Weights of a small mixture-of-experts language model, trained from scratch on English Wikipedia.
Size: 11 layers, width 192, vocabulary 2048, 34.5M parameters.
Experts: 80 experts in each of 11 layers, 4 picks a token.
Training: a variant of Adam for the experts, 458M tokens.
Below are experts of layer 7 (counted from 0) of a mixture-of-experts language model. Rows are named router (the router's row for the expert), gate (a neuron's input weights, with its number), up (a neuron's input weights, with its number) and show model dimensions 0-191. Each number is 128 + 32 x the weight over its row's rms, rounded and kept within 0 to 255. Numbers have three digits each.
Before each expert's rows: a language model's description of what the expert responds to. This comes from a sample of Wikipedia text that the model never trained on.

# expert 51
What it handles: Infobox field labels. Last word of infobox field labels before a colon (Burial place, Area served, Spouse), closing parentheses, and heading words like reception.
router:174104125141153140086180129130141118117154111130121098158148131120058163151164111126119080096061090149122124121132040096098170113146119133120081154114169147099156155133165172105133129127168169175125120112146098129151089104115146140166159125155154118100068085170111109136174090185086070180171129110128151108033044193110167095090113115078121106154131124090177108134218120110112143135149158127121094083106163103105146121147154112096154067136082120128131086193144126152100141109134073131180064110124091094094110169155148132097113152157131130114176194149155127157085102157189117125
gate12:122156118084145138177177164161142149111096158123139135142160109154114140123195104112113112111150153093157150102118101139087096117211094075133100129112085101096114152103078125161101090165145196112161109112120168186110100164157124110188157162102151229117108193104117154137137145106122118152121139146123198101117112143160086133162136149090121078161112175103150109138099139112117084127180092148136092104118166143032137116122188141104118111165128203121136091137140153098132186105155167138175145065088112144108169144132153171158154186143171146119159172116137164154166173082055179127
up12:121138106070148128117114180163144133187123127050171187150093100170162116152098141075050177122104147146138125132132130074123131170098132115167193095131068117075132182164093071061106114128083119151170161169123117112135139102136137140110102161089046131079104153165177171145171139140120136147150107143123099181126168152161171138130162087105150143127128104142173143132115144109193210131087146105109195146109155113108152176137135164205104185149148108071133173158162105081137143111140132090126084126111178094115175140156095112125092097111129077140100124187114130141113115135167142118
gate13:139161157123109068070078140137167128111180128087124061189119155043197155086134089125133149137091116091154141168104103117163153126050128117138060125140119132147085158124167093139140145160124131151132121116153123109130115146150095105123132171137161109119095096148051143175142085098138107104156130095165089138108138112137126071166097117161080125132108166125132201120156121095104152119180153229134113064121166092072130119115159135137137052108072142125068119117139102089130136130208130144121086107131138146118088154143093126174078103061146140097141159098155094093082127132192135113
up13:110139143148149136164098158118082228142094095171145112137145099102117054164147163185126139077150115123150155146117131098121102171098096129076179163085141150132127133191129113170112124106103128175144102154122129159181109127161138127116167062147097158143127157113170143086169131161168113111138179203116169168145105126130133102084101106109203122130142175159209108186121132108154112150091088119116153168118090127129117177093131097152124188203198131181119149065135155129101093061109118129189163105147191130146139159113105113147125153155196123142151122144171139165115072093126148117
gate14:163107086129094139150097155163117110166138186145121074109132116142100093158130092108117092072168108125164099158117125136133125090171160102104105200110085132142154175119188101154131110119007108120128125084169096117092094081114095137196162189152110160156135104085108152102151170102099172177063164149111108133121156173192103117097137187112087166111162162119144176176121146133179128064134145178112083129110149132136066154100036156137140092156119152122157120130096140133094129120114159105093154052131110109147112159153124138159135115140136180136125141144146127151100094146161171050
up14:174166147118174162086146060111165103120126140117106149131133168133086156112073131085136118131154146134134121201147062123123183188134137129121111144107109136070060156167121114101161156134162071110088099187122136115156110075109133112187145113117115134176119177165117145103093090102115124072128139127127158112134104154195178109096134176120151127175081173107138169117147138097121108091145078102104117096102097051124139174088131160180147189138111092125110090096125092158099216110161135137124126162144112142098054123106100129139091170142125146102057143102065085141127147093093119043
gate15:086103066145118117200108124106125156125111142106175096118129119130155118048146085097185127101112167094105117083158191114135120168099087156119135158114140199152141086206084124176166091177110132126128166077114172127116156159164124150141117162108148126160154145096115083188123132169113159087120140151166046096117119083135151120129168182155132127133155117119123183088120106084124154113188087113102138093111149053120139188082103163157094169229124120139122136131139115108214080099127121064134154153143153109164107083121100069169130136163128138093159144113136107114094109119110104156
up15:113160176105114075077129123084162162178097158118158118127170152152104145097132139079138114115164171151162114174123106147140115089140132138123118151166155065087164159087083103100106166114073153095084116151147124094112125103099095077135143105160071172075111148100125161109119104143173122105090093119110176196128106132146083169131136087093104112058118125144143115082109171143067108135079081139120135128099049144123112088137159079119105096091055077121095101083106131132087091168063174211103131104182078166114138186168148132076125117074107078127104154133095113135125093111107139135

# expert 6
What it handles: Word-initial pieces, M/P. Word starts and pieces after prefixes like com-, pro-, c-, with M and P pieces common, such as Com-m-unication, pro-m-ulgated, P, Po.
router:107084117206078157099090153156105113084128142106170137143096062132091105104149136103150137058150197125112146138112142158087207140133215141134143118117115143151098168160184140114141149148075083059132126102103126142101166159145081128117161145080126084132120130115174187083131168191171167119093074125136123175150145137086108138123100164145093119117137147161127130079161094169134102160146156137145178158105106072180147063129111178184135135113081134111148110095163153071165143128123157158093161184176172166138057090106133105156143083128151153147123161115122121108116184115094115096
gate0:145157145124145108052145112146136124140117170112113096113104158167162092133118123165098169141178107148165148096181143203163119065141161132162141128150090154102173119090131177131111108146074075117092125119131110178169107094119127119104195151148087130099084121170137104106074125172124181089157143129179106134134114138113121187086176164094095111173107123128116110106158105117154100123164151048119138126123106137108149134091174143066158033101097101083196088082078054125099119141130130097139135132052082150081121093104139158112141083135154075063130126166126135182135143123127132065
up0:173147077156109123069110146115170152118130191192079116112119133142212161122110118141151101149154141136097123099115177094098130124135114113158115090125124088129163118096128145160118099069151118123157172095112213114142105164058084164143147088152158087152105049099098154107087139094046144142099117136140171134145116141132179121131162092131151107112109139068101129161143198117124106178189138156135162095108124151126065095168088116096118083119107169188177111150129138122143205089135084147169146107138171150133105163120110076170103129080121153152126186092187102190086097116124114130
gate1:180117127110137073142136097152168111116136136064129202037142102148078140107090118157082088094131153114105143149065141144122146082129136211073103148156118097145135160127116142093159079140158153128151117097120140117142111094109094078129136162111144101201118108085131142103157196032127211133088101120171130108159088128110101109163132136105126138116111110119117143224125136117127142122157106108120133089123210145100122119125117104170057165184135129156162123147165098155151137176139085119094172120193127148124144207145170099129152150131098151150150107197163100103109109090134157157
up1:141137096146143150190137135177140118116143109130144129137149087141116168146173106135132166145132140151137135098041137127104136065126142173069081140116140146111086155093107092138143126198148101157116150125146111145124183084142071137119129081104172126127073111134150124120163171083114150196086096130126076120156075162102081162112160161139158144138080072162095091174105189094122119138145151070110195086160117144137120135194087112115180132115151087164138159156159076134109149154063053122109100136152127164151125194080153112156169182114154151111075161129143119106204128096114153202
gate2:114124121143063085165121098085130177139141166129122150146118102174128126074080109143150090105132093094166180113157156106168177100113126118146175099139174122168091158110171104096125098133100083143085116116158166099085123078109123096144138181095138134191173057079104170140142166097091162092084067158193137111111135099091129163130130088145131144164126123152128091138128132115211159150139130129107143133057189139122167118070138091152156185170112095170209183132162190119138158086142115156112136153123124092128088189111120165167070094115139186136111105128183090107111116136147128089
up2:102117120097162073152109125180164081130154125127106153098122116127132164134181119126141162170162169176104059136101121169124119183188103115035072195114130179116073159071130144150113171109172125142147130148150119152152156135168143154081105060155154129043088163136207098093160142098092117195144102149102128095131142122128087124116116130117113111160103126129116111166083103112100099084128112122117167120141070120121099135193069158055146065150160169136077131162164099179078121153165103157139161084153123123125140112117130095163175156109140118114137165063086137145139129138148081142
gate3:165080149093156162046132138112122106147142059149075099126126109117087160153133088131056130102145142165076121082166088137126118122105100108136136102130089144141160164111121126089122121064139142163127150154129151089067143152117107101120135106118132063108102106074152123172155189152089134106153049128162132163113139141158130112121215093101118143139144093063105126094163142077144100155148150192114104178145192157163143121085132104127102133088151140228137096128126149097062132111130170136134068096163136175100120169123117126115137158111158173115137121125198193118156189087183129160
up3:146092098149167109124124138095067144126153201150143112152137125132155110136121138123103096115149078100169108140197162126174102190123073194110106144114104134115106157145173075157115108117148154158139124140123150087076141122111094134127099127150080107106124112100085179121147151095067124092117174148157113110157138098149132147088196098095115106084111129080090191085202117139136124149159113130147156202077122133125080113145070149115097084153165156131156117138121122086088095138169154129169156146073197122059102101150185135148099144104157141018144157151205112144081121141103114081

# expert 54
What it handles: Of, ordinals, verb endings. The word of, possessives his/their, ordinals first, third, Best, and -ing/-ed/-st endings before an article, such as large-st, finish-ed.
router:129192155136100081146121169129092176167192132149120141124201145103167128184079123147149153152045047105132108133146142118085113113132077150126144139106113089138115095071116117144060147088110094177135111124136181126110109109163145128117112125174150124124139119152131133151121106135122145076138073183115201116146086145146115129097175059082131091100106154121198143171137155109116154137072124117082070118094154105082137125111091140114136162124099212132166118072103169103111105129076074146135083137112161099123113125191143093090124112070138087161096100115087161139175073125195124112
gate0:076147147063071143145151135072103138123141144096136138125124097145072117105156089121118108127126137097102145088099119124118112138193178172083104132162166183112153146111085158119094096150104134124143081129224096196093098123089123148073118125106102152161168102169116186123188151099104198141180145130159158062149150060120113161114076138126199140124175128079133135168101163046112115107152099128110094101151102100110109106107106060109106117134127167170118146122130147072169153158130206132157138070125129129123061091148127099128168144089114128169123161184086157113140131099140115161
up0:115131087143172119169150125093139140105136134124100149099123143135157103138110129065076139102137111175151150116125136215141140116192123179130187121118089120120119120191170119118186118090146147127101054152133170135110131105158112119174125128178121173136183169102114146090082129097131134142091124126104149117100147122181136150127209105126155184122149194123108081112090134152090083204119079128116115130056125106134141128167068183096189149055153125087157131080116063091086160113082167117117147148100092134166169102108145121139175028153115152125127092157074134144149177137104154115
gate1:174084138114101124083122132121091133150168161073133129161106119127158057142078109177167142099142108121131213115089128131071076113081136141151131148144149140104091135084097173120043184120088113141085121156188155133141096102157090123085113142154129118142069084098135144154110150111115234154120127150114151093174160151135149107127075130080088067171117129117143131111119140133160135157113179111156115127136121139118218085125094100139134102155123165112142070146146179183207169196137124173139134121162151089175023093106154102132133088121116163146169135134116132119136129152135127137
up1:064166137120131115135155131114112176110131102146165147176070084122096152175131137153078112095164142203111138143108097155143146168093077105160155099171095124082131081161175142175159121100197061116149116094087142150147108105135188100098157091113121099067131174108087116203070148072123077136064115142129073154105181106135095158128141156152138173151113088162065111097121097134111118120164146109109100164090131093081092059136104071084150091174158118127078110147156098126078161148131128104118115076156089164134145166130149157153166070122097168129124124144102186139155147105136122131
gate2:109141179141114146165141113041131137123156098128097150121118123095061137115093122074131175129106152084141101117132137127101130104186099155181149117098142150159137186201096185135151082095109175132135149087105130111129167092132110119161090137157135079131184136107111150169136092139130095103153082149166218156137111087119162104111139106107193124081109125131122105134136105092086113112146082143157083112143178113091102169137096141068197112084181151145127104139132129174099113092023174124145111167052117128167111072117144139079197135136135094163082111114095093108094127153158109081
up2:106113154115107129147134109107150132194066199170140155150101121180130084147099121135103097166142115171112168132142118099189133146186135133111160150142081124110169139125155172086136151109080103147052156089139184200125142076141202160154123143143085155104133120135054146191093143104065084122149108059140076163086122171189123121115139159162133118166148106138127110110067140176108116100160137095036132136161121127123158094106097117132127113129185083103116084069146125154119153210107115151113071067128103163142122092161085146129131079158102139112115096099120133144116119150111149085
gate3:135154065061080130165153115083116154116183144151127087091165110128081150109132112163179116109157125072157139114128166190141144146182114171146086169193066156173131133130113165160122059119093112112118138077140149150152161085131132085130147141161125170166120156084128086129097137113133186100149094094145175112159166116119137137139162140120142150143155081129120142196149133092112114091190150119077107109099172034122084119132112181136078145094110170190157135121089136184180115194147157113149126123123128141135149174089171082138178101191143152185097153132128127122112167094135151069
up3:128190126074118113126141124156182135151169132121118167091120077145165093104163147152142178115080124039122094117081180129051150161178122127140153139162144163175139164133017097130096124108131136100182105131159169120170128164186129139114144091106148161125097107100169100100113110200127157138128082119172153094154091132033125172145137155172137109137093064129122140136148122098104150128118124108091098113132148093150140172154120170118108155105090144150152194145068142143209112131124112144126179158159158119140125139126151127113186140204130111135102197145118116159181171089152101111

# expert 61
What it handles: Pronouns and auxiliaries. Function words in running prose, mainly pronouns and auxiliary verbs, such as it, he, was, is, had, been.
router:153217152125135104115144120154131208172197146117118125153125170130123185126128108136114102096100208097168132176131122155124114133159138154166145129185135104190080225063133143074146125169103096135117119109137164075138133066123139072181119108176144131103123126108121116091087103139112092125123065117118136118144141062138167083116111130161102121120120113149106134127145177172110113115148130108118133146138196091103142128140206159110101148087135159146155172101131108094131160101088072076157101118157131104098153161158152150076173145112110202074074084157079064109145145137126085145
gate11:121191119077119149131092119093135147151170122151175107160129179128134132189147127132111167133122132104131116169114072149123111099160127131161060091094162140104134084118198110161170158159036140159115133100155140108110140157111129133099146128163079169160137160191142190072111143141107079159072147111139089093092103176142134098089112132108080125147136159101195117090112090124123195150182106153196165065128141153108084187144146165152141158104121138145120134068068139107172132060145126106133112100140110087208147104140099162177135104079167146131131120107160101073082109117164139079
up11:115141126049133087146147106158113109144155096127161104138088121137146064131101117191123142106139082143178126110085139174197062103179126166098157109162113136121136168138120154117130156097078114141080135120090093182116174119128154120078139165139141086146157136058143145125129110173163122154121182169145144168179103104130120147099157144139105086171107154190173094056129221108073154152106150145116134160071142096140140152208088096117152182129141144174103172136128097120071127113156154126148122132125035153161139169051150115127130135096111155098150087094135142122129136082105094187
gate12:169091117098138169194136118139180136129117127081127121101090131088085139144175103119107220089127163125157132131105175102102057129095206159103136147124065121141127114115075097090111133111100150050170143099145153177112194169104134135081170122099160075158109169151173159150092177095179174168108141124146145097124173174138099140142169174169150161116111126120082148123139126120120107139129119106093156096113072099164147108123185140121157096130083130110145122155144163120107151134103215114180066139151111173136126098069130112176085093099165153146157102134150145148116209083098155119
up12:148071126146126125150148116145103169097062133118161166102039116119095101133148135084085138110113110134118127144119087055110112088124172083139130122107157088141134158095173095157058137132112068076149153105114109208120094144115124144127116119108152114133071206099111154108109162108146102152114120186126084162185108099119069164155152147160126132086107153091118168073130134142109083056187092096134144129151179133085147121131174110142156107191107103165163095165120147107141146121204125123141125065192083162141149201120152115084146144118166106145099128170179172139135058126121131141
gate13:176164113088098140088161127063086114099118111114138163121094146138093160156176126113170182097180132142129120141142094139181143127130100196091148146147172087103092091105099212157154127148093124078121152106110161087104122124134161108091146131100099164122131130078109132146107101066090188111154174145090091157135123105182131068130152124138171122091134094086095089186163085119147124100090097161152154140177157142159025176139118117129159134127155096081144178174090144118085157115100136107121116161052083128127153080106187131068135156118134133182091111132184070132181142152140134127
up13:061161174122147177099171138065138143103164085115094143177138153140032097118116121152135164173110122080208167127136102137120174171175107113128150199116075142072112172173127112074127088145165173163096139132149091079186143115130138121127090119172146135059183104107124135164100128128183068131148152141107150090133115136177154156144079176150158092181123175136122137121173108123134125115149112155120147211177147126144131090122134125130117105149168152185084130167189082079126074092115157105125084111138110113146079145152173084153139172144147171123132116098160124125135143147093146163
gate14:086092094199106141155153131117181108128127160125122099102094169117094163106164128149110172128193124116057167056084120099176155139116134146102050133135101112136109085130173096208134099102120070134190139093116113164119168129142162099116172136116098103127128115086106136120111168104108186071093131102148099177170170137112173078125159070099107105098086143137164112138084143086140119074094129125127183100085107176129152127084167148129141083140139104108130097146072134107131129154129136111169132130131153122128170133118151100107142121138167108125074136112154158144174171020142228092
up14:105164111086141123130134124077109126087087120063085108165135117076110160126099125104145132110181104129148116118128151137147163155122015143134116085154164103126127101098125103174143126117118069163172115110105126147130122164131156199071129120133097119102140119123138166132105174209115149116163151078164075142169122122093112093083145121107132169121134191163083103139179104106112106138108160187172160103071113150164130065111100152063136096120114126109107159194077161158146134170189141059105079078099122103133178117156171060139121124136126125155184198129113124120101130104188182127

# expert 58
What it handles: Prepositions after verbs/nouns. Prepositions and connectives following a verb or noun in running prose, such as of, in, on, after, during, with.
router:181133128159142087148101142155132135170169161118096134105136091143126113139188120182096184211104110060166187168144151133162141147114124086146134168113158173140134155107094125135107167160154149115116125140170158134170142109079150153099112058163088173135093054092123162159186124113134132127144063110231164167141162108150099207105115097148128132137119101153097073155154149079110138118116066123126108145142158144127181167092117149148117117113154160102118107069077163116150087104128097138096123097167135109123075067170053143162163161132147149173094099161121145144130108136201136140
gate0:106152153102104095110086178142045086069110060161140162120118128076160084117198144172092106138138107171086081131060126177146184118157136139168149186163189197121140127172100109156136155175105137166130113155140095130076100142103143138099125119145145132110119117113144124082143109144136127110165124125147124051146137140052091147141104120179105154157185146104135092058145129105143175122069072123115114104128130126110149106150124098120157165088095128200071213165131145185125098089118091118093146122135142101104084119160117113149162108162096124152163115118107184141116116182112124191
up0:179098133168138106129114114096095108126134067100160112143165106146195146131184142149110094197149138245066104118119193118142180143170129121146063202149184162141120148164175177160150147128099081151215139157129129143121145204167125121151142117092145118114113125123105121157104122073109104183168097123136071165087080173120160104092133125099129135144135092128059132109107081130127121120122127219129125132072139115146082145117138152131132152189172076109129142093110220093177113102098122145119122143119140136124124073137118152103122092156131119113127170100118129127136175124139122166
gate1:148100145218127124142133144118118117089135082106111131238096180117112108119126117118107106164130170202093126153150088134042165174132151131117100119127139209093121072160129101188141179101154157151103148146142108077120177097118098131134104149119113130110114124107104100097084170122164145190146112150084045148053141141141108130124139116128142122089125157121196075127126194179142130084097098127172056157139108129136082141124130086113075132131156090081081174140108075096117160127166121167120106126135084168172119140104109126099072141122149138082136161163104089115172132079133123118
up1:104113084109171109165219106081176071089152173145178130135129158168093169089119130129138150122175163159127125092157112140124104169137184117119161085145129110119102171157098153085116167081177090115041155126058099154115070076132100104125135129086084141139130164144121121143113142163164128088134142156116107086124156147177133117181060126158163149092118117084152126084133156171124114136125128141175128145118104115100144122114164046201058150121105126159140145133160113115111151097102129155190192061149149123133147142135095113201110148114073196140144071121167100154127113109088155125
gate2:151124137081141152133156082149158089186109122143205141094135169163131125057087128126149124082164151100123123118133177061119147164119108102082142159118096128150118108154107139071179140127151080134128143137101105118078117097244093067155148116131137149073134129101148173176117088152152175107086103129149148088029122140121176092137090154141146128128111075173189119122109079160121115154176157158177185166111121084057119165106152187153069101116130188134154143141110115141204117113115119122110160125109115119084113088140160154133101091126099164145144130113114081107130160134095172109
up2:104137131116150156135146093185158068158089072134151124104063220168153099070057109177144122138145166134147091157140161119168157150121183130051151119109134139133165095097132085100168119176143128130102082158119086177123126165146141133110127136103125104150110119134179177143109157109135136138101169156135145039124131076079181104182087126148164103168125100120127123148105174116133120112106064140147152168161131134119163088166116134128141159159069161140109163157156101171148206094095136111145120113092081121095122137123164124112079137063112116150146118203060169158097122156085111190
gate3:128179136092092119138136089026088152167103204123053145087088158160087142135107117105148097136109098121158154155146120125101085115117194139124117156141139098136191191114154176142111123108065151117101111077133119128129161142065149124151177132102104171100149129185078137136121177110112185136155117129140195072159099110150122147088178106141149078091133127135161146159122192183090151131164123139131154100153127192105121108119082094055149101162146076141187074094130109164123136073189142117128122145143148145102136121115141121161108108108134181183163172102123082153065096106141131133
up3:093153135126171141137160150090078135136201116189095108093171100153144089127126126102142100111165123003160152109179176131126080126142167172112137134114098098132151131138117146179155164142142075162075094160171104124152100109163103137177145152159149113153100125066166141080177143104151171093144127085103139067159118104129088134121075151104143149125118148122164155127107140093088138171149125150132115140144103096124121235089116115164112091081202118142111119132122132130087075114185121169099188067114104080096148145105156124160123199137096195121121119135142071135093117134099166145

# expert 21
What it handles: Mid-word on, in, ed. Inner or final pieces like on in Anonymous, ed in died and remained, and un, ic, plus in, of, and in ordinary prose.
router:177106149161145107128110122168090115130084188111065118143120194170117096142116136096091147094116041109124121204176148142181197104073161168080097156141134109090115119176148151131132138120120119152020116098157135128126135143075176142098132123135157087082111120156103128108112119084108147137154073140099120178128183137170087137111147180170113179082156091119120092117097181121097158083160122138162108168107155148122118133103123120086076125078149115092127151131120072093086169125154128133107122113178112153152153140089100096145106095153128133150096123187188140081127095060098195096
gate0:142127093162150109113133106130185167168119139083137072098135159154132113139088089147156148110205104114088129037191181138124055144116108175120101079112144215095100139140128160059111119113119114154102077119144079157105114173100123136138084075086125082142102107091135116092130147160126092105110201124109089079113122108110100129110146198080087115175151121162116131169114133143108121103146124108128071114131081179092150167140098115105050181119109115129068119100116151099126219129128109104134071081150110176116109151128164167121167146145181154132138157180162130178127142118116110114
up0:126133132147135094027150197092128143110118098057112136125136149152101102099125094120160142067122109161070124103092188150078087081109122117123095143144126161086173163165044135109115084156168207149146176087071069144165122177122140124075133141136084112111134103178129155109160144108190129108172151118174126153104132111129082159137152108117093179108178111075093099106169053151156125086168082147090114054143152111152131129074132117104095087084126118134132117107062160084171124118146160132128143129153123152131123113142100121155159138118150123110161110108083196133097157114140187109
gate1:160085110098065148134114157094144114085144151115139122160097035145109094090164097155185181099132140098128091110121098186157102159130136124078078146104086120159091098144161094121144141153193112127078108102148101159137180130167123106127134135137144130194145110128205123141113103102109110121138161086074100094118059171139085182135116155115113096109140094094107106137151105099143134106097148103113167185086148088098120098170169141150134134115111151118053125109136104077140103137185152135193111139126120165138121091148027125130111139167140068135130089099177133147159193057127078068
up1:165111105114153160115134062112094170174133150099114090176095119157107108084113140147136144128166136164098120090132096149120121128130067083115125166092117085210118108032138076095108174142110155164131149097155139140133183116158130081151062089199125123149130127188152118129081106085113115131110064153108099154118116200109139132144138179126106160138134105139181100136080114056096110147133137128108121137146210134129097163169143161141134094144123094149097092155117127142090140114067135129060118128167055161116101114136113073176134130183093069133136058137135164160157163078117126070
gate2:141101070199120150085168104080147172128156097117129071148152155087114113177081103128167084189099129088108128058173158186127103089170141149165146092136150146128147133140107145125126083173118123122151122147106089145172101138120068109133144119129093091111105113127158107105115113158108135177115081126158112107094105144063106115106165154070062103162161154143086115147219114146136107133165169130116095089105170114148178093125115083103054129160126154103122169159098159111141122115072149133110032145094133135140078189095100141121097120134055165115133151174139120082089166129072082134
up2:160111106104183115143093163111142100129129140109134079113118128178148126135160137026108142102147125094134101127150147122110094127114181214170150095060174125067107107106134122164167114080113055080107142151095155114199006171131147110089097081092102103142138174090116176148137162148136139158094168153146129124111079151163158112120192109143188112119148116111098152111154156147096152136102073099127094095093166131134116105077122080170135102131059103116103155067134177159107162107088100105119142133094211122155145110134132123100124164102136175106133130098158119147162145173155130117
gate3:136162202111121137098108072134072069140129104078144094132195162129143161150083088163114147084143111137096115156120117154155155112094081141214117144192109116140140106123111133143114102069138106167091082115126118129093083100094139134189132117146133082121210101154124128128099111112089100089120123141222128147113162126104090111110102159152090153096078069159149083201159132106180138116157129139137123134140136179084097121090148125094126081093117144089088109117126171163087141153113118136175088142096073150137118067144173115119115085119184089068095110157184149155099172172155169096
up3:097132120131111132123138069152113159112123090081137117151100164101139128093101122150060125136134144101068105108150128121128141136169085142106178142090080192149156129159136112112114130121129083169110066126149126137095105145162098113168125116120062096192177172138132176108127138104154119114124151179195095119135119147154142082119073153117113140091159196127139085139094150135063134132100127149157100096119152150174108208119102086142044152088116163098031156122102129102142178092154171075143171101143033133145187123128133122063126066108101141144079100123098077141129111148115129062

# expert 39
What it handles: Word endings, infobox nouns. Word-final pieces like ft in undrafted and shafts, and common nouns such as States, Kingdom, information, military, often in infoboxes or tables.
router:109117169148113143078157116155104146163116067161097085158080151065158115091071133118091142159090154128183123132150126164130074075141156122174166112111137102154142121109095142057063120140125125111060109127164119098172189106124098104172133114138119086105112123116052088167049110121106099148145123101097148151124085099117178079177109113111139103144101145104074122136139133138184128135141132139180081106164140102071127118099123038136105128174131143158188096119158130174096130079126092100108145173094097117122133144125135160175134117161071154150140139101167096077152045153177175176
gate1:156124138088106172094130134128140103133186112126111155096127109101108148157134093103099116135146184146157112121115084111090096124130119125130126132098088148101095170085150108105067114251096097104151138165152143071081123140123086177011154117071145113182149121095182161119122164164134152124077091134130112050130170151140109114109083062158135137100163071120154117106097141101120169130099129153163118055154161077126103122137140129117095183143060131168127125115134094132188122114142128113115093110172144155169146172164128131145111126074182090178117145145106151128132155101161066197
up1:172086185173157125133152197090133080131136092138082132131125086127139074109120138121143089140179091173157107166162081079162141119083099142116157109117213085154122156140110095133104133118146120131122100114161099067120114081132155111056113127137140126073129100143195110123144156118145115122081128204118092177131164139078140110098135142169138128079132071121189112065165197194162141120094075146087146072176143098124153136175139097173155138094118126135128138128115112102116157086125096148136176155144192104146159098124098084068151166069177122143079133104072113179099134148141132160
gate2:149092084175101158159072119098101139094162131078153019113102175112111132120143075115166118124121163133160156095129130121108105114157160124144109161122130154123131159106167149053095151122061142113114185141134166136085144155090156101124152129066131122192128095058170112137132173174155146097129173145154180128124154142072124114118100140140126114162172130085115146153151114182140147071198118131104149080178161105105182098126090061180179144159095142131105147152132162120194126121142124109100111081190084191145153075095123114118088152144105096134156183126161148110095101059113151116
up2:148097182141187135091098160111081091146154137146135086159108177132158095123098132122091151184159135185156138133179160130092118106139171114147083144166157136155097102113031106124063184085049113170085155127103132152121157115156145131084115099125098121143116140106130107167122107096161121109114131195164219118137180149052109103113115132071116118157101166097124099165086144151196200117160118165125131055181135119117131115158122094166143157136101144160107083120159109138130176151175148125087146146110156154136151119103140122166162191113195118130159114102147188083135070124124137120
gate3:176090111177104134153086070042139104150111116061151138176156077153096175164144085074144147137129165103174169153119105181163178164136118120122134122122123098124117178093132178071149102139091121147119097124114131079113123173136100108116146122150180143115120119161174208134117148141110125152057105154129075149113168100123064123100151158084151082111118058241132160164137110129108108137114158108178137100124177129090165135115110185113110102126067149125133150161084091104131149098131181115138054134134111197164111154083127070115095094128140135156119130080118136137133107099166150113
up3:133165119133126136129132089135147088142044164096127201147097183161109131131125122087115133166077095143165102128089109175138169141131101106106130201119093132054158167141117115147144095060134115122106130110113168130119124173144161130128141122149136144134135168120127174143118129107077077183097079186144065137126136168164112076113160098082095128162095120118144132155044115174105081132146160090143086202138120141124177130178099160117114098167139121149163146170127070145131210091126135036128087132130110141158153160136137120151126113169182099147151103085101119158201059099110127077
gate4:113163128127082135132131094108121082092110113112125093093123074138149145109155090081134156168146118119153167120091137118170096158149167134101105072107094131109116109085123142152161166163106167133127078163137147117156131191172101153111098164136167162139185156184128137164136147185120136132055092130130175165077179108130152098160109112097183116131147055149141110172112161079083120107102111174133143163156136057092151163106135102041186125166130110113113138092160107156124072164108110029108159129124174162125189130154093090145140123126124140105104141070098128195171092067163139189
up4:111136130116163124100169092095111099132122117169065036097091103132169101099098117160086133146138129111126146187115224134158136120073111168123105145128090103126101127095140160105149103121125148167088142096072156106154123098136073139176057180156143081138170186128149128180105080134145124145071139160096146123114068137113119113123126174162098171170114139101081102162125163052093144112089098169148135156145131100054150163126093121112109125156181144110074096079135159123122112152158127120159111157100040098141150150184165147104107146151113167113082152112185110042136094106124149141

# expert 16
What it handles: Capital initial letters. Single capital letter starting a word at line or table-cell starts, in names, US states and coordinates, e.g. K-ansas, M-ajor, N/W.
router:074148113192112173118144139085089142114166136110185038106141126102159180085174099126177112127162182116142127071153107114176160123184128169123095157080112191155161135088178172104071154155024181165104094160156167097126144096117109139114154169071144135128136120098098209170113122167122147126147083184112150174074101122130108139147070175139123193133111159126153127130179154135133115089096133141150151160088071120114109127129144151087139117149121166120099100083148145113102189126139168139148137082100127126131115147178106093148089098114160095147111110075122099103147150153098090148
gate0:124059147146097138124165085132132070166156137135113108118131131123145183149110129103105115107123168095133216143178160108137117113094167135084120130097128159108194136086121139170153123078118136140179112175123138134094126099151119120117131127142153074145120185156115137164165118111150155094116116086157125085153129108158081082178127174120196155059151034137075119114104070183099106124188097079076081063120125073149149140118146131123105136189122088091155136108114163136133120156152086044152137131133113123161135139144075142036123161172136169161176120138075194124150132130158145129
up0:172107199188127133156141107088101097134166135113125064152137127075172180097159096143144094148167121134087194129161088142091157109158177130139095146152154142144181098100176168101168106134148173109112088110101173143113159111110195145139084079117069092046113154143085115131115085111200132051157102095148098111158094062113105129105123121153161137105100165151118104134147144159117159110120062129100085081136120112126132126149117163143151104152099128096150119131120101122135095125173119153150176156129098093143160077181151205132163178205091160129198105140150139090107133111106169159
gate1:158098125182154151088095096119130122128119119077115107089141144151132157134150110127136171030102171113161110123141111127085152125149121184119052135058166222113112163057127082118143142102084121076177128207123157073100184111143075164127065141128091159166122156105114154178111143126153153138081140088124135095082132131162130104161140153090133162158080109109127135095127129133113104087165116094110126136131132092111128124105152078123121151207145163157103128090155211099163163121130128121123102090143139142115098151130147101087077118154130200153097085103102070090144127084179174176
up1:150165143186133141118167098152088126123122125129138149120113068084150145144122133117133068148098122094146101077083107098078135140159167130176130164080163112132081180129088051132177138128133136123112111157089090133136065129084159170162126121157151126113070154095158124123174110133181163088109104153088173140141081155093128124133129116105108197214085078135149118127145119127131087129122132104148100149142105099134138199114074136206152122133116143168190196118151187134160142191108117143132115171178095096118132086137199102162181167095123130106145076100084129150141084165062166168
gate2:110121040183157082143128153106158109119154108100133150190122245136117156075199114127165147172109149108116161127162160200115070140157071107145107097102083091185125151125102110124084108124117092129168113177146173202153206184164079116104146150088144133167130139069151145165097109103048149162145144095112097159105126123089155137094154105184120140152105162124129101074115165120142147125102082133142092144054122156160147100158199116155099146178109148165135127149130139147125166132110155132193149099135122138158129103102125156133124116164125105149123132175086122154137115154121108173
up2:107051145141133101167114117143118086081072080118125075055044166072134163129121120093079178165090126149130121085153148118111166123130129185072123115112123168176119136180146148142165153141118192179127150094120116130108138143080104139154120135087197068139099169135158103152165149134142068096128151128134129170120116124134123114109146042143172100143142159082129099137157157196125137107142120162092125119156150131121188110069182090112163151148128053092139126163163124094146120106128126221112110110148135079170172108151096113098070119139123162156130170133113099153140180119059122145
gate3:153136092206128081092105139137153120081083124150132165070164170147142165108152122095120111158137149113165079096113194117047100091123117152123126152122179155072141170164134153155138076138145167130137097153141121158119210128113048161117075187120037089175111097110104138199138118125088117141146151139118148143096157159086135098097169092131128101125152091083139135127100127168122111117133164144121131128165114141098120166098177052125104133160096111108124127179146206109180153118112096158167095127157089126148185134076109108123102108115170143157147177120076146198118150113104118189
up3:113107157105131164152116119132189055110048100126160103119092188154136168130086128162122170123125115149135122083105160115103149151082057115060158132179184141100041101156125130157148109078176152190151141088158100172151118096188110120156139098107088099205092077111159153149167139116103094152143100130144118150094139186121130112119126080115120146140148126097126141131086137098140129182132147145124113136054159180130155194113075080119101101058135108112088124171132147162132174093068154148085098167099100102110125146124168123100067112091127103135147166128135104138182104148151178107